From a checkpoint of a small mixture-of-experts model trained on Wikipedia.
Size: vocabulary 8192, 63.5M parameters.
Below are experts of layer 6 (counted from 0) of a mixture-of-experts language model. Rows are named router (the router's row for the expert), up (a neuron's input weights, with its number) and show model dimensions 0-159. Each number is 200 + 20 x the weight over its row's rms, rounded and kept within 0 to 999.
Before each expert's rows: "mostly gets" lists some tokens that are sent to it at least half of the time. This comes from a sample of Wikipedia text that the model never trained on.

# expert 32
mostly gets: "860", "861", "86", "895", "954", "894"
router,204,184,203,225,211,179,172,188,182,191,214,202,206,185,191,202,212,219,192,189,182,220,222,190,182,195,206,181,230,191,215,213,228,164,188,211,219,196,186,219,206,216,204,183,197,177,209,184,200,214,176,207,268,212,239,166,201,187,199,237,182,206,187,213,222,218,193,174,183,205,175,208,159,204,180,204,221,218,221,206,214,208,200,201,193,160,216,227,219,208,212,255,178,201,171,209,215,181,210,183,194,210,200,202,217,212,203,227,204,199,232,193,222,174,212,221,168,223,206,176,211,219,224,194,215,204,180,194,160,197,237,197,184,220,188,192,180,193,155,164,169,158,173,208,180,230,215,227,191,221,209,203,169,190,183,199,246,223,196,219
up0,221,210,202,163,211,177,211,193,187,229,194,219,206,199,216,181,235,179,196,207,191,198,193,229,180,281,207,203,192,186,201,196,188,168,209,219,205,240,210,211,201,186,187,197,189,192,217,209,176,199,216,201,183,196,196,201,201,239,206,189,229,211,200,211,173,188,213,190,209,197,210,218,180,195,214,195,206,198,207,228,237,190,167,194,221,210,215,233,198,198,199,234,201,204,224,268,228,158,190,197,184,197,194,197,163,171,215,183,193,210,196,199,234,180,176,215,201,217,206,210,168,171,199,223,240,208,178,187,241,226,156,191,204,246,187,217,222,218,202,225,185,213,197,200,220,218,197,202,184,210,204,198,182,224,192,211,210,181,172,236

# expert 185
mostly gets: " L", " W", "-L", " Le", "a L", "| L"
router,221,171,214,174,220,214,186,188,164,183,193,183,202,228,203,208,218,214,187,153,168,198,261,176,169,221,193,198,198,174,171,195,218,171,193,177,204,175,165,220,190,215,179,177,173,195,166,212,215,196,209,236,228,208,209,179,212,190,211,210,212,198,177,163,186,215,159,164,219,169,185,214,207,200,195,171,176,189,198,189,194,191,188,207,212,193,219,210,196,258,192,200,189,212,194,192,196,195,224,206,216,204,206,185,194,206,194,186,230,169,221,214,192,171,227,213,207,192,210,185,213,217,213,207,183,184,202,177,189,220,214,181,172,179,192,167,218,182,203,215,191,195,219,230,163,217,188,187,167,187,213,202,198,178,187,138,210,210,180,201
up0,168,194,201,193,204,166,186,201,196,164,200,194,189,209,174,208,213,199,190,188,180,207,248,157,176,218,198,170,210,190,184,242,172,214,198,168,184,200,203,210,203,204,183,199,235,159,197,197,208,200,208,188,208,189,191,187,216,163,193,156,195,220,201,189,187,191,175,193,237,189,191,209,209,222,209,177,210,194,212,197,216,161,224,185,185,219,212,190,205,191,201,196,206,185,159,214,197,193,216,203,226,187,230,249,179,193,254,221,213,222,199,203,219,199,181,219,205,178,198,188,229,153,203,168,213,217,187,221,196,237,191,180,219,202,197,177,204,227,208,246,173,188,223,201,231,204,223,188,205,211,182,164,218,212,170,191,212,198,215,239

# expert 156
mostly gets: " an", " An", "An", ", an", ", The", "| The"
router,218,172,186,160,196,180,164,236,200,206,214,214,168,206,219,208,160,240,168,213,188,196,206,167,201,216,198,209,221,185,194,225,198,200,198,171,189,195,190,211,162,233,163,183,195,183,178,233,172,207,166,197,208,181,213,192,215,203,222,216,207,187,174,216,199,199,215,150,196,186,201,216,205,199,200,172,206,205,221,222,181,207,206,209,227,157,197,210,220,197,199,211,178,197,217,222,202,206,192,217,233,217,184,209,196,211,189,203,231,171,245,197,214,217,203,211,186,190,204,153,204,245,191,190,219,190,196,203,230,243,229,170,215,170,175,172,176,211,185,208,191,190,225,215,218,188,195,178,181,234,204,195,188,172,190,213,230,213,175,192
up0,202,193,219,219,193,186,195,155,198,206,206,206,150,173,204,220,194,236,178,202,232,210,189,182,219,197,204,207,196,193,207,211,227,223,163,157,229,183,189,223,183,204,162,207,185,200,221,164,167,198,193,196,202,194,219,189,235,206,186,219,198,190,201,202,180,221,209,171,181,212,203,194,224,246,216,178,164,206,213,208,185,202,189,178,224,180,234,159,183,177,196,163,213,241,189,210,200,173,216,234,229,233,240,185,216,191,201,191,187,206,249,196,203,175,211,247,254,201,228,221,203,213,197,200,190,201,188,186,196,191,219,186,213,189,209,185,182,182,202,197,205,208,223,215,206,193,204,203,206,214,163,199,185,188,213,206,225,208,179,182

# expert 130
mostly gets: "illery", "orney", "ancial", "isation", " Infantry", "ers'"
router,216,205,235,174,204,177,199,206,181,200,170,201,198,256,193,199,201,213,162,197,208,185,231,211,187,231,189,195,182,230,213,230,173,194,218,207,204,215,157,229,186,194,196,211,177,195,184,194,179,203,207,224,195,196,181,232,195,219,200,202,241,187,177,204,188,194,167,183,253,207,211,219,187,226,168,179,194,195,222,193,218,218,216,246,227,150,221,202,211,263,211,200,202,182,173,230,185,191,201,220,194,220,196,173,205,204,199,219,225,184,197,219,204,152,196,201,196,218,233,183,224,180,192,191,206,220,188,213,206,217,209,189,181,215,215,178,175,210,204,201,209,162,174,179,179,196,238,195,186,208,182,198,201,194,185,169,225,196,203,198
up0,224,193,220,175,191,170,211,210,220,207,209,213,220,214,175,230,186,202,178,189,198,199,210,245,191,215,176,201,222,169,181,213,196,184,198,223,202,195,172,213,196,234,190,177,205,183,171,198,166,166,217,216,169,220,251,196,211,200,194,172,200,201,204,214,186,207,215,192,168,193,205,193,175,198,209,189,201,184,208,173,221,185,205,190,203,181,217,163,207,163,175,186,227,207,200,165,223,223,197,168,214,207,220,181,196,205,189,207,198,197,187,251,172,196,171,181,195,261,220,184,215,178,181,221,175,183,158,196,165,221,205,204,221,197,173,167,198,197,192,188,183,213,197,213,218,213,240,177,213,180,203,186,235,234,195,202,194,243,214,198

# expert 67
mostly gets: " / (", "- • Density: ", "- Label", " code: ", "- Production", " UTC"
router,202,186,218,181,198,172,195,210,196,192,192,212,204,211,183,168,202,227,209,203,216,198,211,209,243,225,156,188,207,221,199,178,203,217,197,197,229,156,182,212,190,183,202,144,196,204,175,186,198,181,206,230,195,213,212,220,186,208,181,224,197,174,173,197,165,219,208,182,192,196,192,219,154,203,199,189,191,198,207,196,217,209,210,206,178,173,212,235,248,205,241,248,176,214,213,222,167,211,210,208,202,217,172,212,228,191,173,184,223,204,215,204,194,185,219,214,198,196,217,191,246,189,202,184,200,209,180,178,179,178,235,217,168,231,188,220,167,197,156,198,195,189,156,168,152,212,207,187,181,190,192,208,182,204,191,194,188,193,186,188
up0,191,203,177,183,218,237,180,204,216,181,222,186,208,211,216,186,200,195,207,194,180,222,221,163,188,184,185,188,206,226,221,171,206,197,193,220,215,250,220,170,207,225,185,183,179,205,187,159,179,204,165,161,212,189,180,198,187,215,212,242,192,244,195,180,225,177,217,190,177,168,187,234,200,191,210,212,213,200,195,193,194,169,179,189,206,206,196,205,164,213,192,202,203,212,223,216,225,153,169,170,186,194,182,208,202,199,159,195,197,210,213,190,209,197,189,204,159,208,217,170,218,184,186,197,218,211,199,196,168,219,207,227,156,227,173,187,172,195,215,192,160,184,203,210,248,205,189,218,197,188,213,181,181,163,218,213,227,191,186,221

# expert 49
mostly gets: "- John", "John", " Harry", " Josh", " Jon", "Bl"
router,198,184,208,181,197,178,199,201,171,174,187,197,180,220,201,201,183,238,190,191,182,234,212,186,224,196,187,191,212,190,163,209,210,175,188,185,176,191,190,220,170,182,182,175,191,217,200,217,202,197,192,224,233,209,198,211,186,193,231,207,225,215,182,150,184,203,177,199,186,208,193,195,206,219,195,178,189,211,171,208,223,167,233,199,202,213,232,225,208,187,221,222,175,227,209,234,184,247,211,223,203,194,229,158,199,233,205,206,226,192,219,233,216,173,227,239,213,212,228,199,218,203,193,188,202,193,176,182,237,216,267,194,178,224,205,215,173,186,179,217,152,191,207,186,177,217,210,233,199,196,209,196,185,194,194,182,200,225,187,222
up0,183,195,193,186,176,183,177,240,206,173,193,208,236,214,205,195,168,194,211,196,173,205,187,194,214,131,241,211,217,219,179,211,182,200,179,201,199,240,147,208,209,214,230,193,208,182,210,197,184,219,179,200,219,172,185,173,167,185,239,209,208,217,191,191,225,182,176,219,207,212,194,177,225,203,181,195,172,222,176,226,192,164,233,183,192,187,184,213,198,221,214,225,206,228,210,190,177,232,183,178,237,224,205,211,193,249,221,204,249,204,201,210,200,176,190,210,213,190,200,196,186,198,199,182,195,195,205,224,216,184,239,210,179,229,184,187,202,199,197,198,213,174,205,195,169,194,212,192,196,225,238,215,193,173,201,191,188,208,205,232

# expert 153
mostly gets: "ult", "int", " research", "xt", "earch", "ject"
router,223,219,241,192,239,210,171,216,190,188,210,235,207,225,210,202,212,192,181,188,178,195,188,203,209,202,174,196,244,213,196,153,213,221,183,174,204,205,152,197,175,166,195,206,199,186,223,175,147,190,175,176,197,195,217,209,255,203,206,224,226,201,167,194,193,206,172,182,185,196,187,190,213,229,197,174,212,211,184,204,204,183,210,184,195,192,213,185,207,200,184,186,184,235,169,218,195,212,233,187,190,237,218,214,200,192,194,212,204,207,197,206,198,191,222,200,202,237,198,146,209,209,195,201,227,205,208,193,214,202,214,217,205,196,194,220,165,223,182,210,161,186,223,206,183,200,190,171,203,249,211,187,213,166,178,165,236,216,204,225
up0,202,243,200,197,225,199,205,220,182,184,191,177,204,210,185,213,220,201,171,217,186,199,185,222,178,166,213,216,215,206,217,195,214,201,219,180,186,197,186,218,220,154,158,185,202,217,252,179,241,203,209,219,174,202,191,174,197,187,189,222,214,233,185,213,225,184,200,192,207,220,188,190,157,172,175,211,238,205,196,246,199,176,154,206,190,199,217,222,186,197,208,219,184,218,226,192,191,204,203,193,207,213,210,233,178,204,181,223,179,211,183,203,217,177,216,186,176,202,196,224,207,219,218,217,169,232,190,179,208,242,229,184,191,190,196,210,178,215,200,198,242,184,198,179,214,170,200,191,221,190,188,187,201,149,175,217,174,184,242,196

# expert 35
mostly gets: "ration", "ility", "mission", "ilities", "ruction", "ination"
router,267,191,229,162,195,222,187,205,217,218,159,198,187,238,220,205,190,195,177,182,240,190,212,203,225,181,165,189,189,233,228,206,200,208,183,206,199,204,154,233,187,205,179,186,191,201,192,180,176,142,215,216,221,217,198,213,242,226,179,208,225,223,172,217,184,188,164,197,204,169,198,203,168,229,171,188,200,201,199,201,214,208,216,223,204,178,200,201,195,219,197,202,212,207,207,191,178,210,224,180,197,237,209,193,193,180,176,239,178,187,225,202,209,161,223,193,188,221,229,204,217,170,195,173,202,216,214,216,173,217,216,200,220,210,180,192,166,233,191,185,179,182,200,213,185,207,191,204,200,228,169,192,185,214,194,213,203,193,205,201
up0,194,184,203,222,190,237,206,189,166,222,197,197,223,227,223,164,243,190,211,211,197,196,238,216,180,191,179,179,155,196,206,223,211,228,181,229,209,190,207,229,183,172,156,211,194,213,171,179,188,166,224,237,189,194,253,201,215,180,233,206,161,225,202,216,186,176,255,232,210,211,213,208,186,196,180,220,195,224,188,198,215,212,181,238,180,208,204,218,197,217,190,198,193,193,202,207,175,212,197,153,221,196,220,193,203,170,206,206,155,194,202,190,175,186,205,192,186,182,204,189,207,205,216,190,192,182,204,235,199,209,235,212,200,210,216,192,205,202,203,189,209,196,215,182,207,229,215,191,210,214,215,160,185,230,167,231,210,197,214,199

# expert 50
mostly gets: " his", " St", " its", " st", " their", " her"
router,215,185,232,170,224,192,197,191,214,185,198,199,199,233,220,221,232,185,180,183,206,187,247,194,185,210,177,188,214,190,182,214,186,190,189,232,157,203,207,248,170,185,190,162,204,200,187,181,186,201,179,214,202,223,200,192,201,245,175,231,190,194,179,197,192,201,193,193,210,208,215,206,208,198,188,196,227,204,193,217,215,170,218,176,215,192,219,242,195,234,200,194,179,211,171,187,186,200,205,199,222,213,190,164,202,227,179,231,209,181,228,201,204,189,192,237,217,178,206,156,195,238,218,206,210,198,194,201,214,237,212,173,193,188,178,202,189,173,179,214,175,194,190,219,183,188,231,187,201,215,229,150,137,166,183,198,216,201,189,182
up0,236,208,215,205,204,198,208,190,194,228,180,188,212,194,235,220,216,174,198,184,175,146,208,198,201,200,185,183,177,219,210,204,229,151,213,192,175,233,204,220,207,182,181,176,221,161,226,136,208,210,181,194,202,184,211,205,176,206,200,193,209,204,189,193,195,190,195,212,198,183,184,234,202,224,203,170,222,192,207,210,210,231,199,195,217,203,179,221,199,216,187,198,196,193,227,199,212,210,176,222,198,256,198,215,162,191,200,162,194,207,177,245,218,216,202,220,210,212,227,172,217,193,179,213,188,176,225,194,227,198,196,197,191,185,204,205,174,245,206,206,192,217,191,158,185,179,182,183,182,217,184,165,167,237,236,219,185,220,197,212

# expert 178
mostly gets: "mal", "osis", "rator", "gal"
router,223,199,196,194,232,204,165,196,213,183,145,235,200,197,190,151,211,218,180,196,214,205,224,223,164,215,193,197,201,208,219,219,215,161,181,207,195,221,192,203,160,179,192,177,194,177,175,179,185,181,209,229,211,194,204,210,197,157,217,208,217,194,152,216,185,200,175,208,215,195,195,185,183,224,167,178,190,182,229,210,206,243,212,205,198,195,195,220,200,228,203,232,194,212,196,215,217,176,207,193,206,203,205,180,191,210,185,231,209,203,206,196,213,188,212,211,184,196,247,195,224,191,219,207,216,165,156,213,195,226,200,179,214,231,202,206,154,199,203,156,192,177,208,177,148,223,234,219,191,205,227,203,204,212,198,193,202,170,214,213
up0,208,193,196,222,149,219,228,226,215,201,174,197,201,190,229,178,216,184,183,200,228,211,192,204,200,209,187,181,186,202,201,243,215,243,196,191,220,215,204,222,204,194,183,195,209,211,186,202,170,181,210,230,222,172,201,179,241,185,225,208,144,195,186,196,173,168,210,187,222,166,178,187,187,206,167,224,207,212,216,190,174,154,174,211,222,214,219,191,240,208,191,207,182,212,197,159,224,187,199,156,204,190,213,191,202,204,166,234,191,180,197,196,182,196,219,224,203,222,165,191,218,212,209,177,194,211,171,198,217,171,220,197,216,205,227,219,199,173,205,160,178,196,205,234,180,202,210,196,208,203,220,173,205,228,228,205,215,175,223,197